config.toml
n_layer = 15
d_model = 192
n_experts = 192
experts_per_token = 6
d_expert = 48
d_shared_expert = 0
activation = "swiglu"
moe_layers = [0, 1, 2, 3, 4, 5, 6, 7, 8, 9, 10, 11, 12, 13, 14]
router_score = "softmax"
normalize_top_k = true
routed_scale = 1.0
balance_loss = 0.000102
balance_bias = true
router_z_loss = 0.001
init_std_router = 0.0249
lr_router = 0.00128
vocab_size = 5428
norm = "rmsnorm"
norm_eps = 1e-06
tie_embeddings = false
optimizer = "muon_variant"
lr = 0.00712
beta1 = 0.9
batch_tokens = [32768, 65536, 98304]
seq_len = 2048
train_tokens = 477300000
steps = 7578
dataset = "wikipedia_en"
Below are experts of layer 10 (counted from 0) of a mixture-of-experts language model. Rows are named router (the router's row for the expert), gate (a neuron's input weights, with its number), up (a neuron's input weights, with its number), down (a neuron's output weights, with its number) and show model dimensions 64-127. Each number is 128 + 24 x the weight over its row's rms, rounded and kept within 0 to 255.
After each expert's rows: a language model's description of what the expert responds to; "gets" lists some tokens that make up at least twice as much of what it gets as of all text. This comes from a sample of Wikipedia text that the model never trained on. Tokens count by the router's weight.

# expert 39
router [165 136 124 108 127 104 142 134 160 129 138 132 174 132 125  86 137 109 102 127 162  93 109 177 137 117 129 145 143  81 141 116 137 125 135 121 160 182 123 122  99 116 146  81 150  86 172 158  95 124 144 121 117 124 147 112 134 151 155  96 173 123 123 157]
gate0 [116 141 134 116 152 120 150 138 133 106 136 127 128 173 127 135 157 155 161 164 115 156 124 150 129 130 142 124 138 131 117  74 105 149 130  76 117 106 109 139 132 142 101 120 135 169 110 153 141 112 118 126 126  86 111  99 167 125 143 106 157 136 124  96]
up0 [172  99 125 130 116 142 113 138 142 128 107 147 114 110 128 102 173 119 109 145 132 106 145 144 120 109 129 146 114 141 176 168 145 107 113 130 143 138 156 121 132 129 119 128 104 111  80  89 158 140 158 124 127 134 154 161 114  74  93 189 155 147 131 118]
down0 [152 143 144 136 107 157 130 142 107 140 126 118 148 148 137 167 116 119 138 170  92 127  91 139 104 111 139 144 128 131  78 157 171 146 133  98 123 192 129 114 110 163 130  99 158 139 126 145 103 137 126 135 115 106  99 151 138 119 119 109 167 172 151 117]
What it handles: Table cell bars, separator rows and == heading markers, plus line breaks ending list items or table rows in results and discographies.
gets: " |", "\n", ")", "==", ".", "==="

# expert 14
router [126 137 109 125 111 116 155 153 136 152 163 149 126 131 138  91 139 109 131 157 153 129 107 129 120 117 133 140 145 102 154 159 144 157 143  94 131 164  91 102 128 121 143 118 158  92 174 136  96 158 143 145  91 128 132  77 134 138 157 120 127 127 109 144]
gate0 [ 92 160 135 164 114  82 110 106 131 158 152 162 127 161 127  68 118 111 140 110 128 115 132 131 140  80 137 143 131 108 130 159 121 163 140 111 135 168 163 127 110 167  82 125 100 152 128 158  75 148 117  87 122 154 129 145 140 138 123 138 126 126 139 147]
up0 [136  96 113  89 120 175 127 140 121 127  99 115 141 103 136 186 149 129 108 142 146 137 156 112 123 138 131 125 111 162 144  79 141  89  95 155 110  97 105 108 155  79 150 141 161 103 139  94 173 109 147 153 105  88 130 114 149 145 145 139 137 138 116 115]
down0 [125 113 103 139 129 141 114 124 162  97 134 114 155 111 157 126 129 111 111 102 116 152 142  98 139 102 141 119 149 141 117 118 156 110 104 145  89 115 110 173 147 135 152 165 186 116 155  88 108 128 127  93 109 119 129  89  89 152 168 136 165  99  85 147]
What it handles: Line breaks closing infobox fields and table rows, plus the pipes, minus signs and spaces of results, election and scheduling tables.
gets: "\n", " |", "|", ")", ";", " −"

# expert 24
router [168 150  92 109 139  87 152 164 140 122 100 138 152 154 163 106 167 112 112 106 138 132  97 175 111 107 104 131 145 127 170 115 130 155 157 132 153 176 109 101  90 119 153 101 162 104 144 183 132 145 137 157  97 136 142 118 116 134 153 117 121  99 160 150]
gate0 [107 179 116 161  87 135 130 148 125 129 143 118 130 115 129 150 140 110 137  90 171 144  79 115 158 122 114 143 125 125 134  78 151 137  94 135 167 176 119 167 169 134 150 151 139 121 121 133 131  86 127 132 109  87 132 140  83 143 141 119 115  87 123 179]
up0 [121  98 125 107 147 163 130  99 107 127 156  94  88 147 127 149 165 133 107 144 150 125 139 118 115 128 156 126 142 134 143 106 125 156  74 135 140 127 125 178 142 142 106 158 117 146 127 159 125  79 137 106 158  98 150 149  95 118 138 158 165 112 118 138]
down0 [130  77 137 139 132 106 122 124 130 107 120 115 147 130 137 126 106 117 125 156 126 133 146 121 113 150 137  89 107 171  88 119 132  64  97 126 106 140 151 130  98 156 131 149 153 135  93 107 112 148 102 113 135 161  77 101 137 111 102 137 135 163 114  75]
What it handles: Connecting words inside names of publishers, universities, societies and awards, and in education lines, such as Wiley & Sons, Law & Order, Ph.D.
gets: " and", " of", ",", " the", " &", " for"

# expert 7
router [141 166 113 113 138  81 145 130 115 147 114 151 160 139 141 102 101 115 113 112 115 120 110 141 102  73  94 185 133 121 142 149 171 146 172  79 140 151  93  99  93 103 159 131 169 116 152 156 114 138 107 172 120 129 135 106 138 157 171 121 161 101 160 153]
gate0 [157 186 141 108 106 141 108 138 134 141 138 146 116 130  87 122  89 149 154 140 137 116 160 146 117 114  94 151 101 103 114 145 121 142 135 105  68 162 148 131 105 119 107 136  77 159 138 102 124 126 148 106 103 143 140 135  93  99 144  99 143 116 165 118]
up0 [173 193 100 143 136 111 128 165 141 145 129 147 143 133 104 131  77 124 142 122 128 137 139 161 110 130 118 162  98 110 107 156 127 130 134  98  47 143 170 143 116 147 125 138 103 149 132 117 149  99 151 133 103 161 117  85 110 160 153 107 121 140 172 144]
down0 [136 139 138  72 116 144  99 130 139 128 176 135  96 128 113  87  98 145  92 148 124 155 123 126  84  98  97 112 108 105 150 133 130 116 115 138 177  76  99  94 155 113  98 148 160 121  68 118 129 120 109 154 113 122 152 122 124  97 133 148 131 113 130 144]
What it handles: First letters or pieces of a noun after an adjective or article, often occupations in biography lists, such as m(entors), a(stronomer), phil, journal.
gets: " m", " n", " l", " s", " f", " N"

# expert 31
router [166 131  70 113 106 109 167 138 130 146 120 131 162 106 160 132 116 109 109 110 160 125 125 147 112  83  94 133 168 111 144 128 157 121 129 101 161 122 110 118 116 148 122 135 156 117 184 183 111 137 143 143 111 101 126  91 153 148 163 133 137 125 151 152]
gate0 [145 103 169 138 115 109 113 121 124  99 174  96 129 135 130 106 104 107 116 159 150 138 118  92 107 135 125 158 112 157  84 116 180 100 150  78 132 171 138 139 123 117 121 119 141 143 104 157 120 143 141 164 145 178 117 110 149 109  67 140  97 110 111  71]
up0 [150  97 160 145 149 103 108  75 120 112 164 122 145 134 148  95 100 137  97 131 147 131  91 124 135 126 110 156 108 176 147 110 134 117 157  79 120 143 133 124 124 163 110 140 130 155 117 139 124  97 145 118 139 152 109 117 177 121  80 144 143 122 107 115]
down0 [118 118 176 146 154 125 101 114 120 141  88 129 167 164 123 115 132 150 124 162 116 127 132 112 121  97 134 165 130 148 126 139 182 125 153 106 152  96 174  89 143 126 160 170 168 163 120 147 113 159 103 123 166 160 115  99 107 106 147 129 106 126 113 107]
What it handles: Single opening letters or pieces of common words, mostly p, also b, c, m, after articles, such as p(etition), p(oor), p(ollution), newsp(aper).
gets: " p", " P", " b", "P", " c", " B"

# expert 37
router [141 158 117 109 104 129 118 178 149 131 124 163 137 104 166 140 129 115  74 133 176 117 103 154 110 112 114 133 117 130 129 148 165 150 134 117 162 156 110 104 146 104 166  95 149 112 142 184 128 131 144 135 122 105 167  97 139 170 127 108 171 115 146 154]
gate0 [122 159 151 122 119 157 126 133 158 169  78 139 139 110 123 125 165 116 123  93 142 129 139  83 113 124 109 133 119 151 110 146 101  96  90 133 143 105 107 125  98 111  84 184 127  94 122  88 133 107 165 147 101 118 107  97 111 105  91 151 152 129 110 136]
up0 [103 148 138 126  78 136 113 120 151 147  91 119  91 132 133 141 136 117 109 128 108 125 131 113  83 128 149 124 119 147 130 108 117 119 119 143 174  77 114 157 123 130  85 181 106 115 118  89 123 114 169 175 111  96 122 116 128 115 110 144 133 144  92 115]
down0 [124 137  84 131 148  94 144 153 102 131 116 117 113 145  93 157 121 155 134  88 151 102 104  90 147 124 117 165 141 147 117 140 119 170 147 113 146 127 108 159 106 155 159 113 114 130 129 111 137 143 110 132 135  99 108 135 173 116 151 116 104  90 153 162]
What it handles: Digits of years and numbers, especially the 2 and 0 of 20xx years after in or in tables, such as 2005, 2018, 1301.
gets: "2", "0", "9", "1", "8", "–"

# expert 57
router [155 173  98 129 146 127 139 165 142 140 113 159 157 146 145 123 141 115  78 109 157  66 112 134 113 118 126 134 151 107 131 112 128 137 117 117 128 191  79 122 115 138 158 107 136 105 161 149 126 155 139 132 105 129 128  91 177 172 124 135 152 110 141 131]
gate0 [100 154 131 143 111 143 160 107 132 117 120 118 124 180 154 103 169 150 113 134 192 160 147 116 153 150 127 129 112  93 141 156 102 102  79 103 114 146 139 116 122 103 113 152 139 120 143 131 166 134 105  89 110 134 153 128 128 139 133 158 166 100 131 130]
up0 [158  88 120  95 124 116 146 138 157 103 117 128 140 109 123 169  88  87 149 136  99 122 131 132  90 122 130 138 151 155 107  77 143 113 159 130 118  89 112 143 148 129 141  91  99 156  93 139 118  98 148 173 150 103 102 142 136 126 112  78 111 176 113 137]
down0 [ 88 123 142 152  93 135 113 142 100 106 151  95 156  91 143 114  98  96 152 176 138 146 130 152 104  98 142 149 177  64 125 102  99 162 169 135 162 148 106 151 160 103 100  73 144 111 123 104  83 128 136 113 137 143 140 121 130 146 154 119 136 129 125  99]
What it handles: Digits, decimal points, percent signs and bars inside election, census and statistics tables, e.g. 59.78%, 72.51%, 7:05 pm.
gets: " |", ".", "0", " ", "4", "7"

# expert 13
router [140 124 110 134 151 100 171 139 116 167 145 164 163 114 143 125 146 100 108 115 162 107 106 120 104 102 105 139 152 120 147 137 156 145 121 108 153 191 109 130 115 133 107  94 155  79 163 151  85 126 186 123  89 135 148 105 118 161 132 108 152 100 130 160]
gate0 [ 79 102 142 115 140 157 162  74 104 152 180 119 145  98 130 132 138 109 145 168 126 143 133  79 165 153 142 127 155 158 118 126 136 104 118 158 116 109 112 147 132 127 128 125 113  79  84 117 143 103 112 109  89 135 111 150  91 116 103 153 146 102 110 109]
up0 [157 109 115 115 137  99 165 180 127 123  75 141 106 149 118 109 136 138 148 152 110 114 144 144 168 137 118 136 145  91  93 125  91 179 125  91 117 153 145 145 147 144 108 126 129 164 153 122  84 133 149 120 142 184 103 122 164 121 172 174 133 103 120 113]
down0 [149 130 153 117  86 137 136 110 142 115 121  90  97 194 154 134 100 134 124 131 116 117 130 133 124 147 163 121  92  98 109  85 130 139  89 108  83 124 119 138 126 128  82  83 150 156 112 178 186 104  81 113 129 139 141 125 157 145 135 109 130 138 116 155]
What it handles: Digits, pipes and numeric symbols inside tables of statistics, election votes, census counts and squad appearances, such as 14+1, 752, ±, ½.
gets: "0", "1", " ", "3", "2", "5"

# expert 19
router [120 136 115  94  98 109 183 168 145 157 125 159 156 144 128  81 133 109 112  92 135 116  88 150 116  97 104 140 128 106 177 141 175 118 116  95 173 160 102 109 122 103 145 113 151 107 167 135 114 146 118 119  91  64 117  94 128 154 144 109 146 120 177 149]
gate0 [ 91 132 127 107 116 124 154 102 125 148 127 151 134 116 154 104  98  96 110 112 100 100 156 119 116 133 130  96 112 136 120 139 124  65 125 138 134 188 148 132 134  98 108  97 112 117 158 116  73 156 115 118 154  83  89 113 125 114 146 129 129 129  96 100]
up0 [121 163 100 135  82 139 146 150 106 139 146 132 157 114 113 138 100 123 156 127  93 110 146 113 150 119  98 128 109 176 119 141 142 111  67 191 142 142 151 149  79 115 189 141 147 119 112 131 115 131 137 159 139 156 111 144 138 139  93 117 157 123 105 138]
down0 [149 163 100 146 152  80  87 128 162  82 150 116  92 139 108 108 134 138  91 145 159  96 134 120 112  99 103  87 138 134 123 127 135 117 130  87  87 100 140 137 148 131 145 103 120 152 145 121 119 165 126 126 127 159 120 106 153 140 157 148 117 153 139 138]
What it handles: Opening pieces of words beginning with r-clusters like tr, pr, br, gr, cr, often in military or conflict text, such as tr(agedy), Tr(aining).
gets: " Tr", " tr", " r", " br", " l", " R"

# expert 9
router [158 143 114  86 118 102 138 131 137 127 134 142 126 156 160 121 166 125  91 132 169 107 135 129 139 107 129 148 155 113 179 111 118 159 146 138 145 187 118 120 138 144 120 149 153 104 151 180 113 131 178 154 103 117 154 134 158 148 151  83 150 129 158 134]
gate0 [105 119 101 123 137 128 123 119 140 132 154 131 144  95 124 121 143 153 115 126 184 120 139 143  96 146 190 120 151 163 137 120 123 154 129 147 141 105 116 113 154 119 156 119 169 129  95 156 174 146 116  96 112 174 134 102 122 127 127 147 134 108 114 111]
up0 [ 88 112 148 150 149 126 129 123  82 170 136 103 103 143 100 140 163 105 128 137  83 154 117 116  94 116 135 104  98 146 104 114 148 117  96  93 137 188 119 169 115  85 111 115 122 114 113  94  93 129 131 127 104 140 126 112  87 125 129 124  96 127 141  89]
down0 [122 111  80 127 158 169 122 121 108 160  91 100 126 150 145  85 140 140 156 149 128 140 170 107 103 123 108 111 168 137 143 124 101 113 130 139 120 134 149 120 146 109 114 142 160 140 136 187 162  98 108 104 100 110 131 159 135 132 126 148 126 135 123 116]
What it handles: Prepositions introducing places in geographic and stub articles, such as in Hong Kong, near, across, throughout, endemic to Australia.
gets: " in", ",", " of", " at", " from", ":"